{"n_layer": 8, "d_model": 256, "n_experts": 48, "experts_per_token": 2, "d_expert": 128, "d_shared_expert": 128, "activation": "clamped_swiglu", "moe_layers": [0, 1, 2, 3, 4, 5, 6, 7], "router_score": "sigmoid", "normalize_top_k": false, "routed_scale": 1.0, "balance_loss": 0.0136, "balance_bias": false, "router_noise": 0.3, "init_std_router": 0.0105, "lr_router": 0.000812, "n_head": 2, "n_kv_head": 1, "head_dim": 128, "vocab_size": 8192, "norm": "rmsnorm", "norm_place": "pre", "norm_eps": 1e-06, "positions": "rope", "rope_base": 10000.0, "rope_fraction": 1.0, "qk_norm": false, "attn_scale": 0.0884, "tie_embeddings": true, "parallel_block": false, "init": "uniform", "init_std_qkv": 0.0451, "init_std_o": 0.0, "init_std_up": 0.0451, "init_std_down": 0.0, "optimizer": "muon_variant", "lr": 0.0114, "lr_mult_o": 4.0, "beta1": 0.95, "lr_head": 0.00507, "warmup_steps": 200, "schedule": "wsd", "decay_fraction": 1.0, "decay_shape": "linear", "final_lr_fraction": 0.05, "batch_tokens": 131072, "seq_len": 1024, "doc_mask": true, "train_tokens": 690300000, "steps": 5267, "dataset": "wikipedia_en"}
Below are experts of layer 3 (counted from 0) of a mixture-of-experts language model. Rows are named router (the router's row for the expert) and show model dimensions 128-255. Each number is 200 + 30 x the weight over its row's rms, rounded and kept within 0 to 999.
Before each expert's rows: a language model's description of what the expert responds to. This comes from a sample of Wikipedia text that the model never trained on.

# expert 34
What it handles: Middle or final pieces of foreign proper names and places, e.g. Doos-an, Cano-as, Io-an-nis, Zaka-ki, often in sports tables.
router,182,173,220,195,192,201,258,95,179,216,171,210,209,209,225,208,202,217,192,193,190,224,189,213,245,198,215,223,219,204,226,201,174,124,246,182,237,135,214,222,198,204,176,177,188,171,252,218,147,169,200,183,259,203,213,181,237,250,232,181,185,184,150,175,225,282,190,212,218,232,227,176,231,206,156,184,209,196,209,233,160,175,176,156,196,150,213,170,157,182,174,180,197,181,193,199,185,158,158,193,214,206,222,167,159,202,225,234,139,139,194,244,227,142,205,214,261,201,234,200,193,251,161,240,138,188,212,199

# expert 12
What it handles: Word-final suffix pieces closing adjectives, nouns and surnames, such as -ious, -ical, -an in Moran and Lebanon.
router,190,139,186,223,195,191,234,155,166,194,200,195,198,207,254,262,134,188,219,182,204,226,197,151,199,249,220,179,180,201,175,211,185,205,232,174,207,198,225,200,182,183,192,170,207,199,185,232,194,212,175,186,220,181,246,178,184,177,257,183,260,158,124,203,201,231,225,216,234,206,269,211,217,173,134,170,174,223,206,213,184,164,152,170,225,197,203,170,162,201,178,210,146,170,197,246,174,238,201,227,224,180,188,160,195,188,212,185,191,167,168,215,200,156,233,198,241,172,159,176,141,151,142,194,193,188,153,168

# expert 27
What it handles: Closing parentheses and quotes, heading markers such as === and ==, braces and line breaks that end a segment, e.g. "Far West'")'.
router,194,222,158,208,198,208,163,156,200,212,211,171,230,160,213,212,183,239,214,234,170,148,220,191,223,242,281,209,238,185,164,220,118,129,232,154,198,147,166,188,227,210,194,204,212,225,147,226,203,247,182,149,221,135,214,198,204,217,227,227,250,203,148,163,233,215,187,195,187,152,189,215,207,214,160,217,174,156,139,151,236,180,203,210,199,190,161,165,237,180,204,229,231,179,185,235,195,231,161,229,234,177,262,197,150,244,197,192,229,238,189,232,233,152,176,169,213,236,163,182,171,208,229,181,196,220,193,158

# expert 37
What it handles: Head nouns ending names or phrases, such as School, County, Corps, building, yard, and -ing endings like filming.
router,211,186,201,206,183,218,186,168,190,204,227,179,202,189,210,207,194,280,167,217,210,221,200,181,222,186,226,221,211,229,193,225,179,203,145,206,233,216,249,241,203,185,186,197,132,184,176,138,244,165,177,182,244,198,209,223,215,222,211,147,199,180,157,167,246,201,257,203,214,236,184,203,217,187,184,194,201,219,159,201,211,173,186,199,184,192,179,167,209,182,205,177,138,186,181,218,195,201,244,208,184,167,263,181,157,169,201,226,190,207,192,212,207,167,151,129,175,174,133,160,224,227,148,206,166,216,217,162

# expert 3
What it handles: Line breaks, sentence periods and digits inside numbers in tables and lists, e.g. 9'5'5, 6.5'0', King Of The Table 1'3'.
router,211,175,202,220,197,223,197,189,181,216,220,188,208,210,218,208,188,267,187,225,163,196,196,185,232,212,217,205,206,211,238,207,177,170,122,146,223,181,264,227,187,176,195,193,132,180,173,168,192,185,177,176,225,199,222,209,180,222,201,168,218,194,159,189,240,238,189,204,205,184,231,197,183,187,181,171,213,194,170,208,189,177,193,186,201,174,178,164,195,164,201,202,184,187,175,258,189,179,261,176,210,207,245,186,166,186,202,254,180,193,188,209,209,170,185,48,192,151,125,165,249,201,188,234,145,208,242,155

# expert 2
What it handles: Capitalized proper-noun words, often in U.S. contexts, such as month names, United States, American, John, Virginia, and city or team names.
router,259,155,202,201,189,182,200,222,155,201,244,201,232,228,247,214,183,179,126,188,181,228,162,203,245,238,220,216,221,196,246,235,159,135,192,193,178,255,188,166,196,210,194,193,220,190,183,202,236,179,158,199,210,218,248,208,220,207,213,230,235,180,165,184,182,192,215,265,248,177,179,194,249,188,233,186,185,217,208,209,152,180,173,202,215,172,77,206,179,185,158,211,170,135,200,187,192,179,174,234,235,185,200,205,203,167,209,218,210,244,146,210,209,202,173,185,163,173,249,215,199,233,176,242,159,173,230,168

# expert 25
What it handles: To, through, into, via, with, without, after starting phrases, plus dashes and hyphens in date ranges and compounds.
router,216,175,205,219,194,215,233,136,190,218,160,197,194,214,209,220,215,285,205,229,195,183,195,196,248,250,232,191,213,229,261,224,190,203,170,171,219,188,315,223,255,169,193,192,161,182,156,154,244,207,172,181,238,193,223,207,153,220,234,201,198,188,215,191,257,236,133,201,200,258,173,190,203,192,165,174,222,205,205,226,156,184,191,202,185,187,189,178,166,192,188,204,206,195,188,209,196,155,218,205,219,176,256,186,160,229,213,220,163,155,174,224,219,183,199,116,265,157,118,188,255,178,202,230,192,216,305,169

# expert 18
What it handles: Bare space tokens in tables and infobox fields before numbers, as in Date of birth: 10 December, plus some mid-word suffixes like -ive, -gun.
router,222,179,187,220,193,214,205,146,193,202,216,189,211,193,203,215,185,231,186,225,175,226,197,204,244,238,230,191,223,222,222,208,195,203,145,194,219,165,279,228,249,194,187,182,96,200,180,126,233,174,183,202,241,203,209,221,197,243,155,175,173,193,193,169,257,185,183,194,210,173,216,192,184,227,146,183,227,183,186,208,109,174,177,211,167,193,182,189,209,189,204,199,141,161,181,218,204,145,297,186,193,189,245,191,167,218,228,211,188,173,186,207,220,174,201,121,192,182,201,155,204,218,181,243,192,206,235,167

# expert 47
What it handles: Commas, apostrophes, closing parentheses and spaces right after personal or company names, e.g. Greenwood',', Bee'''s, Hitparade')'.
router,213,180,199,206,190,200,212,136,193,208,201,189,208,202,194,207,208,280,176,222,169,257,198,174,202,209,224,213,208,221,260,218,177,197,184,171,231,161,255,236,236,183,201,199,150,177,185,172,247,179,184,190,235,196,215,221,208,238,243,153,233,191,132,176,232,259,180,189,194,239,272,194,199,175,163,196,213,205,191,196,89,184,195,245,187,179,193,177,208,173,192,172,156,187,192,223,188,171,247,209,193,199,230,213,164,192,223,201,179,193,175,220,227,179,192,145,216,156,128,116,253,175,176,253,151,208,255,161

# expert 13
What it handles: First pieces of split words, before suffixes like -ing, -ed, -s, e.g. t-ack-ling, t-uck-ed, p-ic-nics, re-tail.
router,201,189,215,245,196,230,221,231,128,194,187,238,201,172,251,201,175,154,178,260,161,218,183,206,199,192,197,200,255,205,175,205,194,176,176,188,178,234,153,219,189,205,158,165,163,171,214,219,245,181,203,219,196,136,166,207,210,130,165,199,139,206,156,206,259,128,169,212,278,233,195,175,197,197,191,222,182,189,233,253,222,183,149,216,182,199,196,181,159,235,241,189,196,183,165,212,149,202,214,160,197,175,184,206,208,212,224,190,183,213,191,259,213,220,212,226,189,190,251,172,177,171,204,221,203,273,185,215

# expert 19
What it handles: Capitalized name-initial pieces such as Sh, Sa, Ka, Mc, plus opening parentheses and spaces after place names, e.g. Hamilton' 'Academical.
router,230,179,203,214,187,204,210,149,187,196,212,171,216,222,207,208,191,275,194,225,204,203,185,198,244,212,228,200,218,215,252,207,176,189,175,186,230,166,289,233,219,199,196,200,146,177,186,129,201,182,172,175,234,187,214,217,204,225,213,174,243,204,168,190,227,194,180,202,196,226,264,187,180,190,153,185,227,200,197,197,149,190,182,189,176,185,177,181,206,174,185,198,151,189,184,225,197,160,248,205,220,192,230,228,158,206,208,274,185,161,166,222,213,171,183,108,198,156,140,205,234,174,183,242,155,217,265,151

# expert 16
What it handles: Short capitalized pieces opening names and foreign words, such as Re, La, O, Pro in All-Pro.
router,224,211,212,197,165,245,218,245,176,258,170,150,237,235,199,180,194,207,148,168,245,153,203,167,190,207,260,201,233,240,205,214,184,221,194,192,190,136,228,174,205,186,195,192,231,117,168,169,184,193,210,163,175,211,224,195,191,204,209,151,161,148,180,137,182,202,184,243,206,209,204,132,240,159,239,211,195,218,218,183,147,181,167,231,199,205,195,184,163,168,131,196,146,191,172,220,173,195,188,208,178,213,260,204,167,233,191,201,191,190,198,207,234,197,245,221,167,166,230,253,202,200,250,182,244,225,260,176

# expert 32
What it handles: Articles and possessive determiners in running prose, mostly the after of or in, also a, his, its, their.
router,190,180,237,213,178,237,168,165,149,219,155,186,189,211,177,211,180,198,187,191,220,216,175,185,198,200,167,202,228,209,208,205,169,220,191,208,236,206,249,163,189,177,169,217,209,202,169,254,221,161,195,203,236,167,234,234,206,200,159,212,166,175,203,164,223,153,180,200,213,152,208,200,178,217,195,188,177,242,155,214,201,186,184,202,178,152,183,231,193,164,198,178,169,175,191,199,195,157,177,158,210,220,217,141,230,181,216,191,225,233,181,247,279,242,170,248,188,209,210,206,220,201,156,202,196,249,221,193

# expert 39
What it handles: Bare spaces before numbers or years in tables and prose, plus object pronouns such as him, himself, them and possessive apostrophes.
router,202,185,193,225,185,218,220,159,213,210,173,191,206,200,207,204,210,267,180,210,178,258,195,187,210,191,227,195,210,207,233,206,171,202,144,201,217,185,258,221,211,188,190,194,134,187,174,153,234,191,183,187,219,194,228,225,223,221,284,151,229,183,166,177,263,243,199,203,197,208,285,204,201,204,162,192,219,199,192,190,176,189,188,242,161,185,180,181,224,168,177,182,161,188,183,200,179,165,229,215,194,174,253,182,156,168,219,243,183,174,182,209,215,188,222,74,187,180,140,144,244,230,146,227,152,204,288,165

# expert 30
What it handles: Standalone space tokens placed just before a number, especially years and dates, as in born 2000, In 1882, March 17, 1997.
router,204,180,238,236,177,216,229,198,192,287,210,171,209,217,216,227,227,196,218,234,276,154,211,221,183,226,218,186,260,233,195,230,160,190,180,203,197,227,240,248,247,205,178,162,190,179,167,165,222,172,209,130,211,179,220,231,201,213,238,180,163,189,162,152,236,201,182,195,219,153,227,176,221,162,168,202,194,220,201,169,168,173,144,165,221,190,171,156,214,145,176,190,186,140,122,203,175,167,234,195,211,215,202,200,193,233,211,202,204,173,190,202,239,218,240,172,221,171,191,187,197,224,159,199,149,184,219,179

# expert 10
What it handles: Word-initial or early pieces of longer words split by the tokenizer, such as s-er-vicing, fish-er-men, L-in-z; also the digit in 2003.
router,188,205,164,221,148,157,225,214,144,268,198,196,165,187,263,237,161,168,180,231,224,189,187,238,167,231,219,187,253,228,188,208,185,215,169,186,247,204,188,192,158,189,158,178,197,172,249,214,231,182,181,162,220,153,162,252,198,210,168,220,153,169,248,167,202,191,168,231,222,180,146,183,206,205,178,190,154,207,201,246,178,181,214,185,227,205,159,228,158,203,195,171,183,206,172,175,114,165,211,217,183,144,162,255,171,216,226,179,213,156,207,203,193,190,222,179,153,223,254,235,189,244,206,148,249,225,234,191

# expert 33
What it handles: Digits in years and figures, especially after commas in taxonomic authorities and citations, e.g. Jordan & Starks, 1901.
router,215,180,210,225,193,235,165,157,187,215,205,187,209,205,196,200,207,255,188,210,179,152,181,180,227,245,218,188,214,198,261,218,181,206,147,197,194,174,303,225,243,187,195,187,127,194,159,150,207,180,169,178,228,179,223,211,165,185,232,151,198,191,197,179,237,212,194,215,201,225,227,195,178,199,159,174,236,206,190,202,181,177,187,166,189,170,178,184,187,168,199,189,181,169,178,255,196,181,243,199,198,186,270,213,151,178,221,258,183,177,178,209,219,178,170,100,173,154,144,165,232,214,197,200,147,209,273,155

# expert 42
What it handles: Tokens opening a field or entry after a dash, colon or the, such as given names Chris, Mike, Richard, and spaces in career infoboxes.
router,220,184,192,205,187,207,225,155,197,203,196,207,200,206,211,224,183,290,183,223,160,230,191,193,207,213,224,214,206,214,251,220,176,185,129,190,210,190,282,218,236,185,181,203,129,188,172,141,215,188,178,187,243,188,223,228,159,219,292,155,253,177,166,168,285,245,215,202,213,229,225,190,209,211,167,188,200,212,251,202,188,183,184,194,180,181,183,181,203,171,191,181,163,175,179,201,192,182,202,226,206,198,222,201,179,194,215,298,202,208,175,233,214,183,177,128,222,145,141,163,223,238,199,188,180,204,274,167

# expert 21
What it handles: List dashes, line breaks and field names in infoboxes and taxoboxes, such as Born, Genus, Website, Location, Coordinates.
router,178,152,173,185,200,213,224,196,224,221,193,174,214,214,166,178,221,174,159,210,240,168,163,212,156,227,196,170,239,221,211,217,227,157,214,173,234,212,225,185,200,207,170,194,147,175,236,111,233,182,194,193,208,147,192,201,213,200,207,203,194,227,161,210,196,154,255,210,233,209,225,232,171,153,182,188,179,245,183,216,200,183,172,221,187,213,219,178,96,224,190,186,246,226,215,147,152,215,157,194,177,204,212,248,218,207,238,194,231,204,205,241,272,207,203,119,219,190,139,168,225,241,175,212,187,198,191,191

# expert 45
What it handles: Capitalized name pieces like V, Van, Carr, Mor and words in French, German or Japanese titles and citations.
router,216,183,196,211,189,220,160,153,191,202,161,175,218,210,213,220,213,286,198,214,220,225,184,220,213,209,229,199,212,212,219,211,192,200,164,191,201,158,276,219,235,199,187,197,151,195,220,70,211,188,185,185,235,194,223,230,194,203,244,188,231,210,173,180,240,229,195,204,222,204,263,178,185,232,157,194,183,211,197,211,126,182,192,223,184,194,179,176,187,166,197,187,161,182,190,226,191,145,254,212,206,188,249,227,177,196,211,323,182,183,180,235,224,176,176,120,219,168,168,182,238,195,163,237,145,216,243,166

# expert 6
What it handles: Final or inner digits of years, especially birth years and date ranges, e.g. born 1997, 1987 and 1990, 1983–2006; also century.
router,260,180,158,195,180,258,224,244,215,177,165,196,219,231,230,173,210,197,228,220,233,261,231,172,204,226,177,168,191,205,196,209,202,200,220,124,175,192,197,242,234,183,204,199,168,184,198,155,244,204,190,155,218,166,246,222,228,247,229,227,214,192,186,192,194,179,163,260,229,169,238,206,230,175,215,205,164,165,219,206,215,166,191,195,190,119,166,197,167,163,214,189,169,141,180,232,223,210,186,201,219,172,207,196,203,193,244,165,223,229,175,211,232,195,223,219,226,202,199,245,242,228,198,168,167,178,242,165

# expert 36
What it handles: Periods, auxiliaries like was and is, and LaTeX backslash commands in math formulas, such as \frac and \binom.
router,224,191,200,227,181,213,168,116,194,196,190,195,208,211,204,223,185,297,187,215,197,170,187,195,228,216,242,204,218,204,259,229,193,202,142,190,219,152,254,237,240,184,175,194,162,198,192,132,193,174,171,181,226,200,210,211,205,199,217,147,228,203,180,178,229,220,186,213,220,175,226,203,178,221,156,181,208,195,146,217,162,190,192,192,190,181,165,179,181,173,198,181,211,182,192,236,204,152,242,203,211,197,255,180,188,208,210,248,173,167,191,219,229,169,198,86,165,178,150,140,260,231,156,239,139,209,275,168

# expert 24
What it handles: Middle pieces of longer words and occupation or title nouns, such as Car-pen-tier, co-consecr-ator, politician, bishop, Force.
router,211,231,241,211,209,187,212,187,174,238,237,213,189,202,263,201,216,146,182,232,213,260,223,167,171,251,221,163,200,216,184,220,197,206,218,210,202,222,178,251,205,202,181,158,160,197,144,139,181,157,246,140,178,166,270,204,196,190,200,163,200,232,155,214,163,238,240,213,163,158,228,189,245,157,233,169,198,190,185,203,188,190,207,141,178,187,199,235,147,166,211,198,187,172,194,262,155,198,192,197,182,131,149,192,221,239,259,190,213,211,173,191,213,216,182,196,242,218,151,240,174,160,187,168,162,172,163,168

# expert 41
What it handles: In, of, on, at, during, between, among after nouns or verbs, introducing places, times or possessors.
router,226,174,195,173,166,258,172,270,203,181,233,209,252,200,189,217,194,176,180,239,228,194,223,176,151,246,238,213,263,193,210,241,186,203,179,178,237,198,234,214,188,183,203,204,183,206,210,183,250,167,157,188,216,221,229,258,153,188,213,196,183,214,225,153,254,234,180,202,185,206,162,159,216,216,167,171,216,219,230,207,174,184,186,230,163,162,171,207,176,199,195,207,162,179,119,190,198,148,232,172,215,143,158,216,221,184,211,202,187,195,200,241,194,148,266,229,183,220,221,185,208,135,202,201,177,200,227,157

# expert 20
What it handles: Bare spaces and year digits in biography date fields, plus odd tokens in species lists and prose, such as closing, human.
router,212,176,206,222,185,210,176,108,201,206,181,186,211,189,194,206,202,288,190,229,208,203,195,195,175,219,222,211,201,215,218,216,179,183,169,174,211,175,294,232,236,177,199,178,109,181,215,150,226,186,172,187,216,211,224,219,184,241,203,186,219,210,163,179,260,249,188,205,214,187,185,182,191,198,142,192,200,215,174,215,103,178,178,219,182,188,169,156,207,161,202,193,183,184,205,241,199,166,216,214,210,201,243,203,194,180,211,254,168,185,180,222,225,189,151,109,208,166,168,165,254,204,182,256,149,215,280,162

# expert 43
What it handles: Opening parentheses, commas, of and brackets after names or foreign terms, such as British tennis player '('born and Risurippa','.
router,211,188,189,215,182,207,172,146,206,200,176,193,219,199,195,215,185,289,184,209,172,256,200,194,219,215,220,194,218,223,238,209,195,188,161,171,224,182,277,234,249,176,177,200,122,178,220,137,222,181,174,201,217,197,211,219,196,189,257,170,236,194,178,194,247,224,170,204,204,218,296,191,208,198,157,182,201,192,172,179,155,186,187,185,171,181,191,182,220,168,207,178,165,177,167,227,204,166,239,229,206,176,261,165,178,194,217,251,175,186,184,212,207,172,182,101,218,154,205,113,260,205,165,251,146,212,246,172

# expert 44
What it handles: Byte pieces of Thai, Georgian and Kannada script, plus middle syllables of Japanese and other foreign names, such as Miy-ashi-ta, -wa.
router,190,182,179,252,162,219,233,196,201,199,166,176,205,206,196,197,215,229,221,222,155,252,200,170,209,221,209,196,211,175,243,219,165,163,196,222,160,151,213,241,152,185,189,148,192,175,189,178,157,202,195,211,190,201,227,189,210,174,134,181,217,194,232,209,178,200,206,238,259,172,209,216,168,229,163,142,218,186,230,183,249,183,137,258,178,199,143,185,216,201,159,198,172,197,155,242,191,179,166,182,167,223,187,149,197,185,234,233,196,179,172,185,215,161,202,236,212,159,169,222,222,165,222,177,189,224,187,187

# expert 38
What it handles: Endings of surnames and place names like -ford, -mann, -burg, -ley, -bury, e.g. Hubley, Hapoel, Portstewart, mostly in lists.
router,166,144,224,194,183,218,236,183,189,192,241,227,223,247,216,204,196,222,193,200,224,228,168,166,230,183,227,202,217,180,262,200,151,219,203,194,194,160,208,207,175,196,161,153,238,173,196,244,172,153,231,198,259,220,216,183,225,250,172,151,226,131,178,190,163,183,172,194,260,225,175,175,192,242,180,145,200,201,240,186,179,158,190,158,211,151,220,193,145,204,188,211,207,172,210,212,164,175,207,185,216,213,255,178,161,242,240,186,195,206,141,194,225,133,197,144,185,171,184,186,215,163,176,172,212,180,185,187

# expert 35
What it handles: Pipes, digits and line breaks in sports results and squad tables, plus sentence-initial The, His and her, e.g. United States '|'.
router,219,181,198,209,191,203,197,137,211,205,185,194,217,205,204,220,201,261,181,219,174,234,185,191,210,231,226,209,210,237,243,207,182,175,166,165,236,171,267,224,197,180,190,180,146,187,192,160,194,164,181,193,222,191,206,228,192,254,245,196,217,170,165,192,248,264,209,196,214,254,245,204,197,188,169,179,216,208,191,221,158,188,180,202,180,168,182,186,219,170,199,189,144,186,183,230,199,160,216,193,206,198,236,191,162,136,204,227,180,190,178,217,219,166,215,135,176,170,122,175,231,215,198,267,144,216,296,147

# expert 5
What it handles: Spaces and line breaks in tables and lists like sports stats, plus everyday nouns such as factory, site, book, gate.
router,217,177,198,225,196,222,200,219,189,206,193,203,200,215,222,204,190,277,181,233,185,208,186,189,246,221,220,207,220,236,231,212,176,202,169,161,220,158,282,240,212,188,196,187,95,194,159,125,228,186,186,182,222,194,208,226,186,244,255,173,225,182,192,166,218,231,193,196,217,211,277,196,193,192,155,193,251,193,201,221,126,191,188,204,162,191,185,185,196,186,195,196,159,178,187,191,191,148,229,191,209,186,289,190,152,190,221,187,195,204,179,221,223,177,190,80,195,177,150,153,253,210,190,246,151,217,263,165

# expert 4
What it handles: Digits beginning years and numbers in tables and references, plus places after commas, such as 2014, 1917, Leipzig 1883.
router,229,198,233,209,195,223,192,156,198,204,226,209,216,220,204,212,203,282,163,230,145,163,199,181,244,204,229,178,218,229,244,215,194,187,168,166,216,139,244,227,217,193,200,190,137,184,191,157,208,197,169,172,254,201,226,198,191,153,250,170,242,167,191,171,232,214,190,204,216,240,244,189,191,195,161,197,214,208,210,239,168,188,181,191,172,192,184,177,206,178,200,177,179,173,188,223,199,180,232,181,206,204,265,167,166,176,229,230,180,214,186,214,207,153,218,104,200,137,168,160,268,203,163,215,165,220,280,167

# expert 14
What it handles: Commas, periods, and, when, on, quote marks and spaces joining phrases, e.g. University of Chicago 1925, Tyler and Yawar, in Toronto.
router,214,179,197,212,183,216,214,111,195,216,270,206,205,202,211,215,215,309,179,233,219,185,192,190,213,232,224,220,212,215,226,210,185,197,187,191,224,162,257,224,247,182,182,197,107,197,201,157,233,192,181,181,251,210,202,211,155,222,189,184,244,201,196,177,251,214,162,193,205,211,182,189,186,217,158,200,219,223,184,228,98,193,188,206,183,184,174,171,192,171,182,190,193,179,197,226,197,163,212,220,186,188,244,177,176,205,215,256,173,204,169,220,228,182,168,159,214,151,180,152,203,234,192,243,122,218,275,166

# expert 29
What it handles: Degree words and modals before verbs or adjectives, such as not, more, better, such, so, should, often verb stems.
router,226,198,243,224,194,230,248,178,215,212,197,156,273,185,153,197,192,259,196,251,225,172,167,239,210,189,205,205,186,180,173,233,204,158,191,173,197,177,205,235,242,201,173,179,168,156,278,189,202,227,219,187,245,159,179,240,205,220,193,217,188,171,237,180,220,178,190,187,256,249,209,224,216,230,198,181,264,226,224,220,187,182,182,218,209,205,219,163,228,228,191,182,200,187,205,197,196,143,228,176,240,191,231,244,171,145,194,183,201,165,171,228,207,214,214,221,145,208,262,232,240,236,213,229,188,157,213,183

# expert 26
What it handles: Counting and time words after the or his, like first, third, two, season, year, months, former, in sports and history narratives.
router,209,190,187,202,173,182,164,228,180,203,253,196,215,205,242,182,190,238,193,220,200,195,152,122,207,187,206,122,228,190,187,208,170,139,188,169,229,193,155,236,171,203,159,206,193,220,148,231,222,203,146,184,213,146,221,268,135,195,191,186,146,200,185,196,175,180,208,182,197,256,191,226,209,227,154,216,212,220,165,253,173,166,229,220,174,203,225,227,233,142,190,154,161,222,201,185,175,200,197,222,242,177,211,240,162,179,207,168,195,185,183,213,202,169,151,219,202,125,163,209,220,243,189,177,200,267,254,166

# expert 1
What it handles: Commas, and, that, which, who, but, when, while that join clauses, often right after a comma or reporting verb.
router,216,206,224,204,193,232,210,184,182,214,251,177,224,188,220,244,169,227,199,248,179,202,155,208,184,193,219,200,239,212,140,241,211,204,163,174,187,161,221,209,223,176,182,203,170,169,174,159,213,212,176,194,208,157,203,191,124,237,201,240,230,213,214,175,255,232,182,168,197,167,206,204,237,199,201,166,149,179,179,243,210,189,221,286,144,135,212,179,181,163,173,213,176,161,175,198,177,209,185,185,158,152,207,236,182,185,206,202,184,177,151,259,192,228,199,183,133,127,257,212,219,231,145,174,155,212,231,171

# expert 0
What it handles: Common nouns and name starts after the or of, especially kinship and role words and sports positions, such as wife, film, MF.
router,213,174,228,208,185,210,216,168,184,203,152,202,204,208,210,217,203,273,173,232,178,220,198,197,245,191,227,215,225,226,257,222,185,179,163,183,233,196,287,234,222,191,184,187,150,197,166,172,199,168,178,183,229,189,207,244,163,224,213,168,188,194,164,193,243,208,166,207,210,224,224,203,188,172,157,185,190,203,217,206,184,197,174,230,164,190,182,164,198,169,203,193,159,170,193,225,189,189,217,209,221,206,237,185,171,154,203,268,187,189,181,218,213,178,197,43,184,152,120,159,242,200,184,225,158,216,288,164

# expert 28
What it handles: Spaces and leading digits of years and percentages, mostly in census demographics and taxonomic author citations, such as 1891, 28.1%.
router,212,176,207,209,190,220,217,135,190,198,202,202,201,207,196,221,204,253,183,220,181,229,192,199,205,244,221,185,229,219,224,223,177,205,143,190,224,197,292,217,228,176,206,184,116,197,162,123,252,195,178,186,244,200,220,235,196,214,241,161,245,180,174,184,271,201,185,191,216,204,268,185,182,189,150,189,210,184,202,223,124,181,180,203,191,177,196,178,204,166,183,191,212,186,175,213,204,180,223,195,215,166,232,192,180,190,200,268,191,178,184,226,222,176,200,117,201,173,159,197,244,188,179,260,181,219,289,162

# expert 9
What it handles: Pipe characters, line breaks and digits in wiki tables of votes, results, timetables and list entries.
router,206,180,194,215,196,220,179,124,216,215,190,199,207,198,198,216,190,259,183,210,206,210,196,198,192,212,234,195,205,227,225,208,191,191,192,188,222,164,258,210,219,175,183,188,109,186,165,132,236,179,173,173,231,188,220,230,151,186,208,160,222,194,178,186,261,274,188,201,204,200,258,191,187,206,155,183,208,198,181,205,146,183,175,214,159,189,179,176,184,180,211,179,183,168,191,250,199,168,206,230,213,198,256,179,173,169,215,293,208,212,173,226,229,177,134,112,190,164,146,149,256,195,165,239,162,219,260,150

# expert 31
What it handles: Line breaks and digits in sports and chart statistics, spaces after club or place names, and the ending of Hall of 'Fame'.
router,221,184,215,215,187,224,164,206,201,223,233,189,204,218,213,212,205,262,192,222,195,204,182,190,223,239,231,186,210,228,230,225,184,194,156,199,221,180,258,232,225,199,191,202,146,188,170,130,179,178,182,175,260,192,213,207,149,225,194,169,249,182,167,176,234,160,177,193,216,197,250,179,189,227,163,186,243,187,206,212,158,190,196,190,210,194,179,178,206,175,205,187,141,185,191,217,195,188,254,179,198,199,277,237,172,168,222,222,217,197,180,210,220,174,157,102,235,157,162,155,249,215,182,230,164,217,232,169

# expert 15
What it handles: Past participles and infobox or table header labels such as Publish'ed' by:, known, released, Full 'name':, Notes.
router,262,142,212,242,206,207,183,244,194,208,204,181,210,186,193,173,234,170,183,187,242,147,179,177,245,190,228,197,233,223,182,210,189,216,221,206,190,213,221,264,192,201,175,173,172,171,177,196,233,222,160,152,156,209,251,227,160,198,190,231,217,191,230,201,232,219,185,228,213,171,205,232,183,157,227,193,176,216,163,173,208,194,148,245,164,178,208,158,212,189,179,169,193,177,180,194,204,243,206,178,253,162,207,260,178,173,215,211,208,258,212,237,227,214,220,159,216,199,177,211,166,170,224,171,177,216,187,222

# expert 23
What it handles: The verbs is, was, are, were and be, the words also and not, and adverb endings such as tentative'ly' and comparative'ly'.
router,206,173,198,258,205,220,176,197,205,228,182,161,201,188,220,209,138,255,195,212,129,169,239,161,237,166,239,237,187,195,147,195,147,191,172,190,170,209,192,189,226,174,166,203,166,194,248,178,203,206,184,160,231,206,177,183,192,186,186,173,203,193,178,179,254,187,145,178,236,179,160,199,201,170,138,186,176,205,235,179,201,190,217,185,179,173,171,194,227,155,221,166,190,200,176,197,175,176,245,149,192,202,210,237,189,151,212,256,213,172,192,187,236,132,269,183,215,183,214,222,183,252,222,223,222,174,288,170

# expert 22
What it handles: Final pieces closing a word before punctuation or and, such as plural s, -ness, -ity, -ary, -ing, y, e.g. skills, rebels, Next.
router,185,175,143,203,162,210,180,160,184,207,231,219,205,224,257,229,169,209,223,233,182,177,174,180,267,243,214,206,209,182,204,216,207,191,222,216,183,185,205,242,165,220,192,178,210,181,225,193,181,147,166,209,206,205,207,262,148,271,138,207,207,176,221,202,211,237,175,199,250,234,236,154,207,248,140,195,159,162,184,234,218,182,139,167,211,199,190,143,209,214,170,200,201,159,183,168,184,153,209,229,189,233,205,179,174,200,223,220,169,245,198,200,233,186,217,145,249,167,223,148,157,224,182,250,167,214,172,174

# expert 11
What it handles: Word-final suffixes, mostly plural -s and -es, also -ing, -ation and -ities, closing nouns such as tax'es', terrace's', daughter's'.
router,183,161,157,203,188,208,179,200,190,215,236,219,211,220,224,233,210,251,185,199,173,225,201,216,221,235,223,217,221,212,200,217,183,167,178,139,196,173,188,273,183,190,182,181,174,178,209,157,224,140,180,195,190,182,220,210,198,211,218,186,257,189,177,207,278,155,220,196,231,216,220,164,248,227,188,206,174,214,209,205,240,176,135,191,141,183,203,158,216,179,220,212,195,173,193,245,203,212,256,205,215,148,231,191,126,202,216,263,174,169,205,188,195,202,194,165,256,187,206,113,169,168,150,200,159,216,159,148

# expert 40
What it handles: Tokens following names or dates in sports results and news prose, such as nationality codes, months, British, scores after players.
router,202,184,196,213,187,212,218,163,191,204,215,173,222,196,203,218,196,267,187,215,210,261,186,183,247,198,235,195,223,212,251,217,175,216,177,182,208,184,290,240,254,185,200,191,102,184,206,176,253,185,196,193,250,193,217,239,204,262,187,181,227,175,178,179,214,232,211,205,195,221,203,199,207,186,158,190,205,196,229,200,145,187,187,222,169,180,184,186,212,173,192,188,145,171,175,221,200,169,248,183,213,185,214,219,166,178,224,214,181,205,194,205,217,166,199,106,176,156,164,126,207,197,166,203,155,200,281,168

# expert 8
What it handles: Pipe separators between table cells, mostly in sports statistics and election tables, plus semicolons and colons in lists.
router,205,185,199,197,182,248,169,185,188,196,193,191,201,198,183,223,193,193,170,248,182,133,183,208,261,190,232,213,216,250,225,238,164,233,240,175,236,137,244,200,193,221,203,188,181,177,149,221,204,148,158,206,232,211,201,244,227,211,198,152,142,220,218,213,235,237,159,197,197,228,218,199,180,175,178,178,172,172,221,193,173,180,217,186,131,189,165,165,204,192,177,174,186,208,193,240,204,153,177,219,199,166,229,189,170,233,211,209,243,190,214,166,174,153,168,207,182,207,208,211,167,258,232,230,167,214,187,176

# expert 46
What it handles: Middle consonant-cluster pieces inside names and words after a short capital start, e.g. Pa-tric-e, Joa-qu-ín, Tur-qu-oise, F-ill-ol.
router,219,173,204,231,204,205,208,211,158,235,183,161,269,195,260,220,284,164,180,207,195,169,214,157,229,202,193,126,188,199,159,193,161,208,200,180,217,188,151,208,203,174,142,149,221,194,147,239,221,223,232,178,234,208,242,218,169,171,233,226,182,192,209,204,191,219,272,234,202,199,174,176,225,236,214,151,188,171,208,237,204,178,157,168,214,174,175,203,268,210,160,148,213,169,225,210,190,162,205,184,230,189,169,176,221,223,245,162,222,241,198,219,207,199,200,249,259,224,155,194,169,204,169,241,182,209,151,221